config.yaml
n_layer: 12
d_model: 128
n_experts: 16
experts_per_token: 1
d_expert: 128
d_shared_expert: 0
activation: "geglu"
moe_layers: [0, 1, 2, 3, 4, 5, 6, 7, 8, 9, 10, 11]
router_score: "softmax"
normalize_top_k: false
routed_scale: 5.56
balance_loss: 0.00292
balance_bias: false
init_std_router: 0.0389
lr_router: 0.000513
n_head: 6
n_kv_head: 6
head_dim: 32
vocab_size: 10383
norm: "rmsnorm"
norm_place: "peri"
norm_eps: 1e-06
positions: "rope"
rope_base: 10000.0
rope_fraction: 0.25
qk_norm: false
attn_scale: 0.177
tie_embeddings: true
parallel_block: false
extras: ["capped logits"]
init: "uniform"
init_std_qkv: 0.0442
init_std_o: 0.00736
init_std_up: 0.0442
init_std_down: 0.0057
optimizer: "adam_variant"
lr: 0.00168
lr_mult_o: 1.63
lr_mult_up: 1.28
beta1: 0.9
lr_head: 0.0159
grad_clip: 1.0
warmup_steps: 592
schedule: "wsd"
decay_fraction: 0.708
decay_shape: "pow"
final_lr_fraction: 0.0
batch_tokens: 32768
seq_len: 256
doc_mask: true
train_tokens: 218900000
steps: 6681
dataset: "wikipedia_en"
Below are experts of layer 3 (counted from 0) of a mixture-of-experts language model. Rows are named router (the router's row for the expert), gate (a neuron's input weights, with its number), up (a neuron's input weights, with its number), down (a neuron's output weights, with its number) and show model dimensions 64-127. Each number is 200 + 20 x the weight over its row's rms, rounded and kept within 0 to 999.
After each expert's rows: a language model's description of what the expert responds to. This comes from a sample of Wikipedia text that the model never trained on.

# expert 14
router,209,213,202,206,199,169,199,225,212,198,237,197,222,211,226,220,217,174,199,218,178,205,189,191,213,203,179,209,184,168,179,185,212,162,213,241,203,163,186,190,215,188,218,191,217,179,188,234,181,190,211,179,194,217,175,148,246,174,202,205,203,205,193,171
gate1,217,228,204,211,195,144,193,192,201,209,201,175,190,229,201,200,194,206,180,203,201,203,252,209,193,204,226,179,158,191,167,214,200,221,181,192,201,206,212,222,182,204,224,181,169,173,178,180,200,224,205,206,197,206,212,215,199,208,180,177,212,220,223,204
up1,211,219,197,198,174,164,196,178,195,212,212,204,167,198,182,176,173,192,173,173,215,205,239,231,186,230,223,187,203,218,207,190,205,211,188,203,195,184,192,221,161,183,209,196,194,210,190,218,202,193,184,225,213,213,211,176,207,196,218,184,182,234,223,169
down1,239,225,226,197,226,183,193,230,186,190,180,199,226,205,186,163,210,175,171,211,180,222,217,203,204,187,221,181,198,207,210,214,173,206,210,166,197,177,248,208,176,178,208,176,195,234,220,223,216,172,206,232,212,197,215,222,179,199,195,250,189,208,199,190
gate2,204,157,217,233,220,189,236,179,219,176,179,241,210,177,178,212,186,210,196,178,191,225,202,162,188,221,207,199,187,214,189,181,244,211,204,188,215,232,191,209,190,185,208,207,206,208,227,229,202,202,184,229,179,192,225,180,224,164,212,195,210,149,190,209
up2,224,193,156,220,219,195,199,210,198,222,194,189,216,220,189,170,222,195,172,211,249,194,193,180,209,161,200,182,244,206,188,214,174,239,185,230,183,215,172,201,214,190,193,201,217,194,190,213,173,205,228,204,215,207,201,212,174,201,220,209,206,199,192,173
down2,268,212,178,195,198,204,219,235,189,217,219,186,200,193,170,225,225,207,199,211,183,190,194,189,171,189,202,197,205,210,217,143,196,204,192,165,202,182,204,191,200,179,195,165,191,201,203,215,191,192,170,191,232,208,206,194,225,150,181,194,188,216,158,187
Description: Suffixes like -ing, -ers, -ies, closing quotes and parentheses, and career words such as served, worked, career, Preceded.

# expert 12
router,200,216,193,211,225,190,208,232,205,202,188,164,201,183,223,178,188,214,168,237,206,212,218,191,220,181,197,238,231,178,226,202,171,225,212,176,209,207,168,201,163,159,207,181,171,213,218,190,202,202,182,218,198,241,205,218,198,225,174,191,235,203,214,197
gate0,219,199,163,233,198,209,221,210,206,159,217,196,191,218,210,202,196,198,230,146,196,187,203,225,207,238,211,216,203,192,169,206,179,212,188,224,193,225,190,192,202,219,209,220,226,222,191,184,187,203,241,191,169,204,199,182,164,202,225,215,183,215,200,220
up0,225,186,163,264,195,221,174,225,211,207,192,172,156,191,210,205,218,229,193,182,210,177,186,208,172,183,200,194,211,181,209,197,193,222,237,187,204,222,214,184,199,206,203,191,222,194,200,244,215,191,180,214,216,222,185,186,186,204,201,202,179,173,195,232
down0,228,172,229,200,217,170,193,204,207,164,210,219,212,221,201,197,188,195,191,181,222,221,182,216,186,192,204,212,214,217,212,218,163,165,189,200,207,250,246,199,227,212,206,218,210,202,264,162,200,222,230,210,188,191,221,196,181,189,196,187,225,187,208,188
gate1,198,173,217,234,193,205,197,172,189,170,172,175,194,197,194,223,173,221,176,218,182,183,233,193,178,175,217,195,222,220,202,201,235,190,231,175,185,226,232,169,169,226,225,201,201,233,176,201,223,202,183,219,188,226,189,217,184,176,214,164,187,194,190,227
up1,187,192,212,187,181,205,204,208,170,160,187,195,226,177,198,207,249,231,198,211,178,207,196,201,226,163,223,183,246,193,174,176,174,213,231,180,189,244,207,169,231,194,200,176,190,203,180,221,230,211,202,199,189,231,170,203,161,202,240,205,200,211,214,214
down1,187,219,174,203,222,188,158,198,197,207,180,211,196,184,179,178,207,167,218,168,224,198,183,202,156,189,203,215,195,222,158,225,210,193,193,202,197,212,187,225,212,210,197,210,227,188,229,200,197,162,210,176,194,189,192,208,184,164,177,187,219,217,208,198
Description: Hyphens opening infobox list lines after a line break, section markers, and nouns before verbs such as rule, program, under, it.

# expert 7
router,235,196,183,198,184,203,175,186,193,199,239,221,187,182,204,208,201,199,210,236,199,221,182,198,181,184,195,237,201,171,230,172,237,170,192,192,196,180,169,194,225,199,193,188,199,203,179,238,232,207,189,195,196,235,187,200,180,201,224,203,188,186,197,222
gate1,206,215,212,240,210,190,206,194,201,206,208,195,178,213,220,204,205,197,156,172,247,200,198,186,213,180,161,197,215,220,217,205,195,200,205,191,161,219,204,196,206,252,179,200,221,179,226,197,237,178,222,175,163,201,203,159,222,209,178,172,191,205,234,194
up1,208,209,208,220,158,205,179,217,194,177,174,202,189,199,182,184,184,179,174,203,209,184,227,239,209,211,216,161,180,197,201,160,193,169,177,199,175,214,195,223,196,198,187,233,193,166,191,167,175,229,187,226,211,159,204,200,206,207,198,202,235,236,177,185
down1,217,233,178,190,189,194,201,191,203,171,235,179,186,214,166,191,229,213,172,239,235,198,232,196,175,208,180,192,197,239,225,184,187,243,192,215,203,184,203,236,191,201,179,223,173,215,220,187,167,205,192,173,214,199,213,190,201,202,225,187,183,195,192,193
gate2,212,170,192,185,218,200,177,185,219,220,174,150,180,196,182,180,209,165,183,209,197,193,213,202,176,186,216,190,197,190,201,169,195,170,202,209,229,221,203,217,225,204,208,179,203,231,198,233,168,207,201,224,188,186,207,185,202,184,219,184,183,194,207,206
up2,225,179,205,219,208,227,206,204,190,182,183,194,214,193,192,150,183,190,214,195,158,192,188,234,213,236,233,180,196,172,207,205,241,196,215,205,172,203,199,199,178,219,218,214,174,190,217,231,191,227,166,197,211,182,196,212,213,157,231,165,176,208,205,179
down2,194,209,177,228,202,241,200,204,222,170,215,216,231,190,192,165,207,226,206,202,191,219,202,203,219,200,173,203,175,166,195,205,213,217,236,199,208,187,221,222,208,166,200,183,194,190,230,226,233,248,176,191,246,171,182,193,198,216,188,201,207,182,195,202
Description: Words such as for, and, by, over and verb stems or endings like approved, improved, defeated, preventive.

# expert 4
router,196,178,183,186,201,207,204,237,228,237,208,209,191,214,205,217,218,239,176,208,226,172,199,169,183,206,215,206,186,206,161,175,210,201,193,165,177,199,188,189,231,171,166,173,226,172,178,201,191,218,206,197,230,217,210,182,204,195,224,214,202,207,215,174
gate1,192,222,197,249,213,202,165,195,211,189,202,221,189,175,177,227,158,217,215,207,177,181,202,240,189,190,168,213,192,206,209,210,254,195,189,187,184,219,184,204,200,234,231,205,190,228,215,201,195,172,204,235,217,201,196,186,187,185,172,200,238,148,201,222
up1,215,205,178,223,202,208,154,222,192,185,210,188,190,204,165,234,203,216,204,214,186,199,170,189,196,207,189,220,172,230,175,189,202,210,185,152,211,221,176,238,172,227,184,200,182,242,193,213,238,202,244,214,223,213,196,179,192,197,254,202,192,197,213,229
down1,176,191,228,192,178,196,167,226,216,184,159,199,198,185,210,194,180,211,240,183,185,198,155,209,185,228,218,172,199,222,203,230,235,172,208,227,189,206,191,220,190,204,192,195,209,197,216,232,205,195,183,198,173,203,192,205,192,184,199,191,191,213,183,192
gate2,227,203,192,230,189,219,213,204,221,170,199,175,206,222,217,204,190,228,173,177,210,217,167,192,229,197,200,206,215,220,215,170,214,221,175,249,198,239,188,238,228,165,224,184,203,180,209,218,189,185,240,221,220,217,197,172,226,197,193,208,208,201,196,196
up2,187,199,204,185,207,192,179,191,227,176,217,188,231,169,176,230,191,190,210,175,213,224,225,178,203,166,224,209,161,187,187,198,189,167,210,139,190,214,232,174,162,241,185,198,170,224,224,218,218,216,194,183,187,200,193,232,203,225,178,180,209,185,230,205
down2,210,191,162,178,228,179,220,200,216,227,207,182,223,199,194,215,206,167,161,211,207,186,172,228,213,198,218,232,195,184,196,221,201,245,234,223,178,202,188,210,205,202,226,167,196,190,217,199,236,195,206,206,222,216,213,222,188,212,214,160,191,178,202,207
Description: Interior word pieces like appl-iances or d-angerous, capital D starts, and function words and, in, on, his in running prose.

# expert 9
router,228,178,192,203,194,205,213,167,192,216,184,206,188,208,224,202,231,199,221,195,200,175,218,180,202,203,166,184,180,174,174,206,233,223,170,199,187,188,201,190,224,155,194,212,173,231,233,226,208,177,219,227,208,206,219,217,179,186,193,195,166,213,224,205
gate1,182,221,185,224,218,182,196,196,196,185,189,193,177,226,199,192,176,232,184,214,216,251,238,195,236,159,218,166,203,196,200,126,223,221,210,196,210,219,172,204,205,179,196,186,228,204,206,213,208,204,209,208,189,208,184,228,206,188,245,196,213,178,199,219
up1,214,172,202,201,212,198,199,212,202,173,182,212,205,219,216,177,207,195,217,186,203,167,187,216,216,227,201,194,198,198,197,206,243,186,201,202,213,189,218,196,174,217,199,143,239,187,233,212,178,185,214,200,226,223,225,206,217,194,177,187,209,189,194,150
down1,207,190,177,178,245,215,222,210,209,202,194,222,216,213,183,194,203,191,208,184,196,237,198,228,202,188,200,244,201,184,210,188,214,203,196,217,185,188,211,215,225,249,216,187,177,191,205,175,192,206,212,222,176,220,208,202,142,193,214,174,219,213,181,212
gate2,227,205,189,178,214,210,205,184,211,223,171,210,189,202,192,221,184,182,183,200,207,198,190,228,162,229,183,211,203,161,222,180,170,234,200,225,194,188,162,200,195,206,177,225,209,190,182,198,223,215,173,232,220,200,190,147,188,234,197,218,194,233,196,197
up2,205,182,196,185,176,180,207,192,160,190,187,174,183,169,196,219,216,183,227,225,185,193,224,199,225,220,165,186,190,208,188,212,193,185,205,208,205,182,178,215,184,175,214,177,184,191,244,185,191,226,227,215,208,196,211,163,184,200,217,202,218,193,178,207
down2,167,193,201,207,229,203,221,197,207,178,197,221,208,193,196,200,212,189,187,207,197,177,210,211,182,189,239,176,221,224,222,239,210,206,200,166,217,176,154,217,198,210,189,209,229,242,181,212,201,177,154,195,208,182,205,176,207,207,181,175,204,228,208,192
Description: The verb was and is, plus inner syllables of foreign place and personal names (Cantú, Polonnaruwa, Komagata) and °N.

# expert 3
router,183,205,188,221,199,195,221,165,222,212,210,220,214,185,230,217,200,182,168,209,222,225,174,209,199,194,222,214,182,228,233,223,210,169,218,197,172,170,168,222,200,182,208,182,225,171,182,192,231,224,219,180,191,174,187,175,194,201,194,166,220,199,197,223
gate0,175,179,228,218,158,201,213,199,188,219,212,164,175,235,175,197,216,206,195,223,221,206,207,168,200,179,177,231,209,213,181,190,213,180,195,236,202,221,220,213,232,176,194,200,208,214,184,186,195,212,216,199,201,198,201,192,198,202,225,197,212,211,176,134
up0,200,193,202,205,209,190,215,229,174,196,193,207,206,155,206,197,204,225,186,184,213,183,215,226,214,204,186,203,183,183,197,232,234,192,181,249,247,235,217,237,215,234,197,227,230,202,196,198,197,211,223,235,230,201,216,229,215,197,192,215,193,216,227,225
down0,226,181,183,173,186,205,217,212,181,201,216,197,214,194,189,207,221,218,204,225,198,190,181,175,189,219,219,194,197,168,214,196,192,174,178,211,212,152,182,198,186,191,202,202,168,214,196,221,206,212,173,205,186,214,236,214,217,215,200,214,181,196,228,195
gate1,193,214,189,179,228,199,203,176,187,223,213,204,198,199,184,214,221,198,207,180,204,199,238,212,191,191,163,197,192,210,178,225,201,190,209,251,200,207,206,195,170,192,210,203,200,190,242,210,216,197,220,192,185,219,213,198,168,177,218,180,180,165,239,211
up1,211,206,177,170,155,184,202,229,213,208,218,190,221,187,208,187,184,173,179,195,203,217,180,164,218,216,198,222,234,191,207,218,189,180,231,223,175,201,216,188,176,222,234,191,220,189,201,189,197,182,203,197,220,196,223,218,184,198,178,187,198,215,216,191
down1,222,214,253,172,220,230,185,207,223,211,181,185,198,192,195,194,238,207,218,215,178,213,225,171,187,189,195,214,224,231,199,199,256,240,200,212,189,199,227,164,222,197,193,208,206,194,194,189,182,219,188,200,217,204,223,191,197,160,217,197,196,194,218,221
Description: Clause-linking words such as as, while, before, after, following, including, plus "role" after a comma in appositive phrases.

# expert 2
router,199,179,214,219,218,188,187,188,232,208,225,216,198,191,202,194,194,196,179,189,214,235,186,186,207,198,199,221,161,188,172,201,172,215,221,184,192,174,173,216,224,198,185,215,220,179,174,181,205,182,163,168,198,174,177,170,204,191,179,188,182,182,205,192
gate0,171,197,180,205,181,214,217,200,180,196,220,166,172,226,205,198,174,213,234,181,200,203,214,197,231,193,209,180,217,209,217,209,212,192,213,214,193,173,236,212,196,238,207,211,194,168,207,176,156,225,174,173,224,182,174,240,193,197,184,195,228,220,171,197
up0,182,222,168,218,211,205,213,189,195,143,219,194,180,229,197,197,230,217,193,177,203,177,195,203,254,173,222,209,181,202,193,186,177,223,175,178,196,202,184,203,197,205,189,196,176,203,191,202,177,194,174,213,201,187,199,207,188,209,238,232,185,193,178,188
down0,167,219,209,202,215,208,201,181,217,206,175,240,198,189,182,182,208,179,204,199,207,175,201,247,185,182,196,185,208,199,183,208,206,202,242,189,212,209,173,198,197,218,161,209,189,216,186,233,218,235,198,222,174,197,203,210,219,201,208,186,181,202,221,193
gate1,197,201,195,211,209,224,220,215,230,198,177,207,208,175,187,178,175,185,191,194,157,181,231,225,202,186,202,184,179,219,176,200,218,243,201,190,197,239,209,207,178,210,215,170,182,180,231,227,211,187,185,197,191,232,246,198,189,168,170,212,209,204,182,196
up1,219,211,217,191,159,227,209,238,209,209,210,167,230,203,174,182,222,186,204,180,159,186,177,168,170,214,202,194,200,191,174,160,199,213,212,220,173,214,207,200,207,245,233,168,164,216,209,197,217,192,203,202,198,210,180,218,176,181,210,199,201,198,202,172
down1,212,181,192,183,209,192,219,183,190,181,192,188,208,210,211,204,189,231,203,176,186,175,216,235,197,181,195,197,218,185,212,204,163,159,191,206,222,151,204,209,171,215,176,197,221,200,203,224,191,187,184,174,227,163,221,190,217,210,218,200,213,203,208,215
Description: Number words and common adjectives or determiners such as ten, same, small, local, few, plus mid-word pieces of names and numbers.

# expert 6
router,216,203,223,198,197,189,229,192,188,229,213,177,179,201,203,209,179,171,226,227,213,201,200,215,168,195,192,173,203,183,172,173,159,188,206,211,220,206,179,221,216,242,206,223,229,191,149,192,231,189,215,205,175,150,225,213,208,188,188,185,210,192,157,188
gate1,202,206,192,185,191,183,215,192,193,156,232,224,177,201,203,203,202,202,199,182,222,226,209,176,230,234,217,207,213,206,195,228,194,167,208,177,189,225,201,213,235,199,243,204,177,168,209,190,178,184,184,213,242,228,187,222,178,197,196,190,232,203,243,179
up1,180,202,189,201,189,200,213,198,201,196,167,193,207,195,171,210,175,223,219,177,142,190,178,207,202,185,182,207,213,201,224,190,245,207,220,179,176,199,192,195,193,193,198,206,242,228,183,218,189,184,243,202,183,196,205,252,212,200,175,214,185,191,216,236
down1,195,187,208,167,225,203,186,208,219,199,177,201,181,207,224,184,228,192,206,248,205,208,205,171,185,229,193,180,212,208,191,199,201,199,201,138,210,217,199,181,206,196,196,214,202,200,185,200,218,209,209,211,169,225,202,225,185,176,222,182,206,226,172,194
gate2,203,196,171,207,205,199,175,175,196,162,197,206,167,174,179,181,230,164,217,181,148,181,180,193,180,217,183,204,197,202,190,205,186,220,197,221,225,210,151,169,168,198,209,184,162,198,196,202,196,176,215,203,214,175,194,196,234,171,190,246,188,195,200,231
up2,173,222,226,206,215,206,222,223,151,175,228,175,194,219,204,195,196,197,195,184,210,222,210,218,200,230,223,232,211,196,213,187,187,196,188,185,200,175,185,239,188,184,209,183,215,193,209,204,185,181,202,204,230,196,200,208,184,225,189,188,227,198,196,210
down2,200,205,178,171,234,209,211,201,235,228,169,199,219,163,205,204,179,196,167,170,208,171,208,210,196,195,173,181,172,203,216,223,177,189,209,202,209,189,240,213,235,198,225,210,195,176,197,209,205,199,224,223,198,205,216,239,185,208,213,217,197,195,186,183
Description: Commas, of, line breaks and table pipes, plus inner letters like r in chemical or species names, as in States, years,.

# expert 15
router,203,192,180,214,212,191,217,201,169,196,213,230,234,193,221,209,207,187,234,212,189,165,222,177,176,208,206,203,202,177,150,185,187,188,184,197,197,211,183,196,202,209,193,217,205,202,162,206,236,201,222,171,251,214,200,182,225,184,198,195,206,187,210,218
gate1,206,205,220,212,221,226,184,169,214,214,168,219,184,200,209,216,150,179,162,220,212,207,214,176,163,190,193,208,177,203,217,224,214,201,217,185,175,170,215,223,214,231,157,201,180,183,237,153,189,191,183,191,204,207,193,176,193,191,213,206,229,216,185,175
up1,208,187,200,183,206,206,221,180,207,209,228,210,161,166,212,198,237,192,207,183,194,204,204,186,195,205,199,216,210,189,196,213,194,187,214,195,169,208,173,141,225,207,178,191,192,195,217,217,194,197,166,169,171,185,231,179,194,184,178,202,181,200,238,227
down1,142,234,198,205,212,190,205,211,227,175,194,217,189,247,220,172,211,184,213,200,211,210,226,190,185,234,218,191,156,186,194,235,195,207,222,179,198,221,194,213,201,212,192,213,206,208,192,173,215,220,193,213,201,209,228,190,182,162,237,187,212,191,182,195
gate2,198,208,169,216,210,204,211,167,212,180,210,219,209,237,182,221,195,181,182,195,188,215,170,203,200,223,169,221,202,183,186,220,229,243,185,190,220,206,209,174,210,183,216,189,191,188,199,226,228,200,196,215,189,216,209,138,148,208,173,247,261,196,212,222
up2,209,211,186,180,176,188,214,202,209,202,191,192,180,180,201,203,161,232,219,240,211,219,224,225,201,190,209,169,188,206,200,200,203,198,206,184,211,218,268,200,214,206,183,221,227,176,216,211,195,190,217,213,188,165,209,206,263,197,225,163,180,200,206,186
down2,163,203,200,184,193,201,216,176,201,230,189,189,191,207,179,183,252,188,202,206,175,212,212,165,201,191,144,195,221,207,201,196,222,210,222,189,195,208,198,205,203,210,235,223,199,214,220,203,221,182,239,202,200,190,195,167,202,200,234,208,205,216,186,188
Description: The articles a and an, line breaks between table or list sections, and name pieces like Nascimbene, Fagbenle.

# expert 1
router,176,215,193,215,222,193,237,177,217,236,199,199,205,177,207,218,203,165,225,249,190,191,177,206,211,224,201,200,192,198,187,193,168,188,201,229,202,234,205,228,224,186,228,207,247,227,208,229,177,182,191,182,163,172,199,206,199,220,178,171,228,190,219,183
gate1,225,239,187,210,184,199,201,205,225,180,187,182,208,178,192,172,210,174,184,173,227,208,211,179,190,208,222,171,190,158,219,187,212,195,202,209,205,184,173,226,219,220,204,217,209,156,198,169,204,152,203,180,220,188,209,219,222,188,223,207,181,206,216,197
up1,180,184,217,202,207,203,179,234,195,219,184,193,218,214,202,215,211,191,200,259,194,155,181,189,181,182,157,177,190,189,200,191,173,175,171,204,187,169,186,211,209,164,213,205,193,213,219,191,211,167,177,202,203,257,196,233,173,191,160,188,220,188,170,237
down1,180,187,215,215,193,183,194,210,224,215,192,186,192,186,188,190,181,193,220,191,210,234,173,211,213,267,203,190,216,212,185,218,170,176,216,192,225,247,209,223,151,218,178,209,227,205,221,177,226,233,197,215,211,178,190,202,243,234,192,197,215,224,157,206
gate2,218,204,194,198,203,236,194,184,210,208,214,169,174,187,200,199,187,212,200,185,188,193,210,186,221,175,178,203,226,174,185,208,192,196,195,191,229,230,248,208,209,203,201,217,187,184,207,202,219,189,215,200,205,186,150,177,179,209,231,217,186,220,195,206
up2,209,199,173,218,202,223,183,163,222,211,185,177,173,216,242,247,231,215,217,188,202,222,192,227,212,166,206,213,195,211,199,215,206,178,241,182,187,183,204,213,199,209,218,172,205,227,179,197,177,178,154,224,229,229,187,195,214,206,185,221,191,191,188,187
down2,243,237,231,212,207,187,200,177,186,213,195,203,210,207,194,245,195,207,195,189,204,195,185,229,213,190,218,218,192,210,158,193,204,168,222,188,212,183,210,185,215,204,188,171,196,205,242,191,200,224,186,208,167,230,222,211,220,185,182,157,197,172,201,223
Description: Function words like of, with, are, their and table pipes, plus inner pieces of names and words, such as blogger, Manhasset.

# expert 8
router,233,186,217,194,184,226,201,186,183,221,209,222,181,188,219,168,203,201,196,202,212,236,196,203,219,175,233,225,206,172,227,215,179,208,199,173,202,182,162,188,214,241,167,188,186,199,221,180,220,201,192,228,201,239,210,203,188,213,195,186,215,174,208,196
gate1,215,174,184,213,211,189,229,184,188,222,205,207,240,209,213,207,221,196,227,182,223,215,197,256,228,215,190,214,179,161,209,204,224,195,233,200,229,192,209,207,213,225,161,164,198,225,183,248,184,190,203,183,210,179,198,182,211,204,176,231,217,225,203,203
up1,205,162,194,220,228,202,218,211,190,163,185,186,226,182,215,199,184,210,224,171,200,216,168,241,210,200,205,215,198,180,232,149,233,202,188,215,207,183,191,199,179,210,196,208,180,233,176,228,228,217,199,227,208,213,227,173,205,193,227,220,149,225,227,208
down1,180,191,185,194,162,205,193,200,168,198,203,181,179,204,220,210,199,228,228,191,204,218,221,171,193,228,190,232,242,206,197,183,231,174,238,233,222,170,234,212,185,181,229,210,183,207,212,198,213,207,230,181,187,226,196,203,196,202,158,214,173,180,214,176
gate2,225,207,170,243,177,192,203,233,192,235,193,237,217,176,192,191,197,233,218,206,206,230,229,225,220,214,204,225,184,203,219,195,191,179,222,165,193,189,205,198,204,202,217,193,186,222,224,184,201,239,219,187,233,221,183,187,173,235,182,217,205,187,204,208
up2,213,228,214,190,166,217,220,209,197,215,187,204,207,214,143,197,204,210,202,211,181,217,143,199,168,210,159,183,227,211,225,194,177,198,217,220,189,178,226,203,190,206,204,218,218,201,221,188,176,191,168,189,193,186,193,217,217,227,202,197,178,202,210,195
down2,221,186,199,197,171,209,164,203,219,220,213,206,242,196,222,231,211,183,227,203,176,200,246,189,250,203,251,226,183,209,182,214,212,192,201,203,196,215,209,189,165,199,220,192,186,205,195,200,183,163,213,195,176,196,199,191,191,220,210,213,176,198,204,183
Description: Closing pieces of compound words and names such as Denisovan, Rotorcraft, equidistant, plus to, been, United, and infobox labels Born:, Website:.

# expert 10
router,201,183,211,207,195,210,175,239,184,222,223,182,157,218,198,210,193,193,203,180,202,217,221,166,205,203,204,209,207,176,186,161,229,209,202,203,202,176,211,212,178,218,194,196,198,191,189,150,222,187,229,171,237,228,221,173,202,189,190,242,219,186,174,207
gate1,229,178,190,219,166,184,234,181,202,178,182,214,190,216,199,215,194,197,223,211,221,178,187,212,195,184,243,179,197,236,190,218,183,205,208,199,201,234,191,217,211,240,206,190,220,246,187,213,198,232,201,197,205,172,187,204,213,154,237,187,198,157,171,198
up1,198,224,198,186,176,218,156,196,190,161,196,206,194,180,211,171,235,164,195,201,202,218,208,183,225,205,201,185,244,178,206,193,183,162,186,206,173,190,222,185,214,183,213,194,148,172,182,199,195,198,221,189,190,222,237,196,180,236,208,216,179,249,221,205
down1,215,204,222,203,221,187,232,211,191,198,149,223,210,231,164,174,180,235,205,189,198,205,182,218,168,206,183,207,231,198,210,222,215,220,210,193,237,203,199,193,187,225,239,189,200,208,216,230,213,210,197,209,189,185,185,181,225,214,203,231,210,178,202,217
gate2,191,207,186,210,217,249,185,192,181,175,224,197,219,185,214,231,213,202,167,176,196,220,185,193,212,204,220,221,184,161,181,201,172,192,179,185,211,209,177,239,188,213,199,184,222,214,182,192,210,177,205,194,197,209,208,214,216,169,216,180,187,183,210,235
up2,194,179,207,180,227,178,186,205,209,191,179,205,155,180,210,207,181,197,226,206,199,173,198,220,195,194,192,209,231,223,218,186,235,191,226,205,206,204,229,163,200,217,181,221,159,194,187,179,187,245,227,202,235,184,183,187,202,226,221,193,183,210,199,213
down2,194,203,245,215,215,182,226,203,208,207,206,209,198,199,179,175,191,222,174,195,206,178,223,196,215,192,202,195,192,182,223,200,198,229,190,207,192,185,211,198,209,193,214,176,198,211,210,194,185,205,181,209,230,177,179,196,206,173,222,203,221,184,182,190
Description: The articles the and The, line breaks after sentences or headings, to, and name pieces after hyphens, as in Kim Tae-ho.

# expert 5
router,202,205,196,222,214,201,196,209,193,237,209,190,242,166,179,191,208,188,227,200,184,175,230,177,177,201,222,188,216,210,205,214,201,173,185,224,221,203,180,213,198,177,175,184,201,207,163,247,218,180,180,172,219,235,195,179,227,192,174,222,193,213,187,200
gate1,205,169,216,196,229,171,201,197,232,194,194,192,184,225,189,209,196,209,183,170,186,184,206,208,213,227,218,169,195,163,234,209,218,183,231,175,205,211,179,244,253,201,224,207,217,193,187,194,187,193,218,225,226,168,204,197,211,203,192,198,221,173,191,209
up1,175,153,229,163,178,192,191,169,185,196,221,208,205,172,213,209,180,208,185,192,229,214,214,211,200,204,188,193,206,204,203,206,181,203,194,175,200,165,185,203,212,190,216,209,190,149,182,200,197,204,202,204,202,167,181,216,202,215,196,194,204,209,174,215
down1,196,212,208,178,220,189,195,202,224,188,203,213,210,203,221,164,210,201,224,196,216,214,177,207,216,234,190,210,203,187,194,174,202,203,197,184,171,193,182,198,156,242,185,221,222,248,233,193,204,207,217,198,195,156,195,208,196,173,197,184,209,206,242,186
gate2,198,198,212,216,201,179,216,231,167,196,164,196,179,205,192,221,201,233,225,185,196,219,229,221,206,214,170,208,189,219,207,188,215,226,195,215,229,211,162,191,203,203,179,243,200,202,232,200,161,181,217,199,245,210,208,209,201,166,203,159,207,180,169,221
up2,190,210,210,202,252,271,207,210,189,208,176,212,207,218,211,181,182,187,211,191,167,183,231,173,140,205,187,191,185,167,171,193,210,184,226,207,204,200,213,189,201,178,192,155,177,187,190,186,177,190,192,174,194,222,219,224,218,217,164,210,146,213,222,193
down2,206,215,177,218,207,220,173,176,222,196,190,212,234,201,192,179,204,212,203,223,187,226,191,196,165,240,206,192,200,198,166,179,263,205,207,203,232,181,187,216,169,176,173,186,202,177,181,205,221,196,176,185,220,166,186,199,216,224,168,220,187,238,219,204
Description: Mostly the article the, plus pieces inside personal names and words (Lance, TeddyLoid, woeful) and degree signs.

# expert 13
router,234,184,225,178,182,189,202,182,217,212,189,208,214,159,208,204,198,205,217,208,198,191,204,195,190,210,153,204,218,196,186,226,226,200,206,205,198,211,198,209,172,200,209,237,199,166,225,173,194,154,206,206,215,232,197,170,168,178,168,218,219,218,218,216
gate1,206,237,185,245,214,211,206,181,229,231,199,220,185,252,208,196,211,216,188,172,227,228,195,204,220,173,211,225,216,180,218,216,186,245,233,235,210,192,205,193,234,208,166,198,207,212,183,222,178,211,152,213,235,180,205,204,198,196,206,210,203,178,215,206
up1,191,175,190,220,203,209,175,196,204,188,179,202,193,206,197,198,186,243,207,188,188,180,160,217,161,189,178,218,167,217,166,207,245,161,188,165,190,188,194,216,213,221,203,180,215,240,223,212,207,202,197,174,206,215,219,181,175,167,198,167,173,175,209,208
down1,230,165,199,229,225,208,207,187,214,166,186,189,211,239,225,186,203,141,184,197,194,160,213,177,184,211,207,195,168,179,187,205,199,251,220,236,207,188,194,203,182,206,177,195,179,234,191,210,169,191,175,200,213,211,205,180,174,181,199,212,189,199,193,194
gate2,186,198,208,215,208,182,219,214,198,197,170,175,209,224,178,229,206,223,193,179,168,187,230,193,192,230,196,232,189,175,211,211,197,205,196,203,221,229,212,191,224,203,230,225,176,201,158,192,227,197,200,237,215,178,209,179,206,242,157,209,182,183,217,167
up2,186,194,178,233,180,207,219,201,202,208,172,216,205,199,237,216,221,203,257,177,179,176,213,184,174,218,203,205,204,216,213,214,211,192,220,212,204,222,194,198,211,158,204,223,211,254,220,212,207,225,159,221,213,186,187,198,223,197,176,212,210,207,259,188
down2,204,211,205,245,197,230,191,241,178,190,188,199,180,194,187,170,206,182,212,193,249,198,177,214,174,229,190,219,203,224,221,209,179,185,219,198,189,252,211,201,207,229,207,217,191,202,194,204,225,182,167,226,228,193,203,222,205,215,186,196,186,213,182,202
Description: Middle or final pieces of words and names, such as Dawn, insubordination, dedicating, Umayyad, plus field labels like Died:.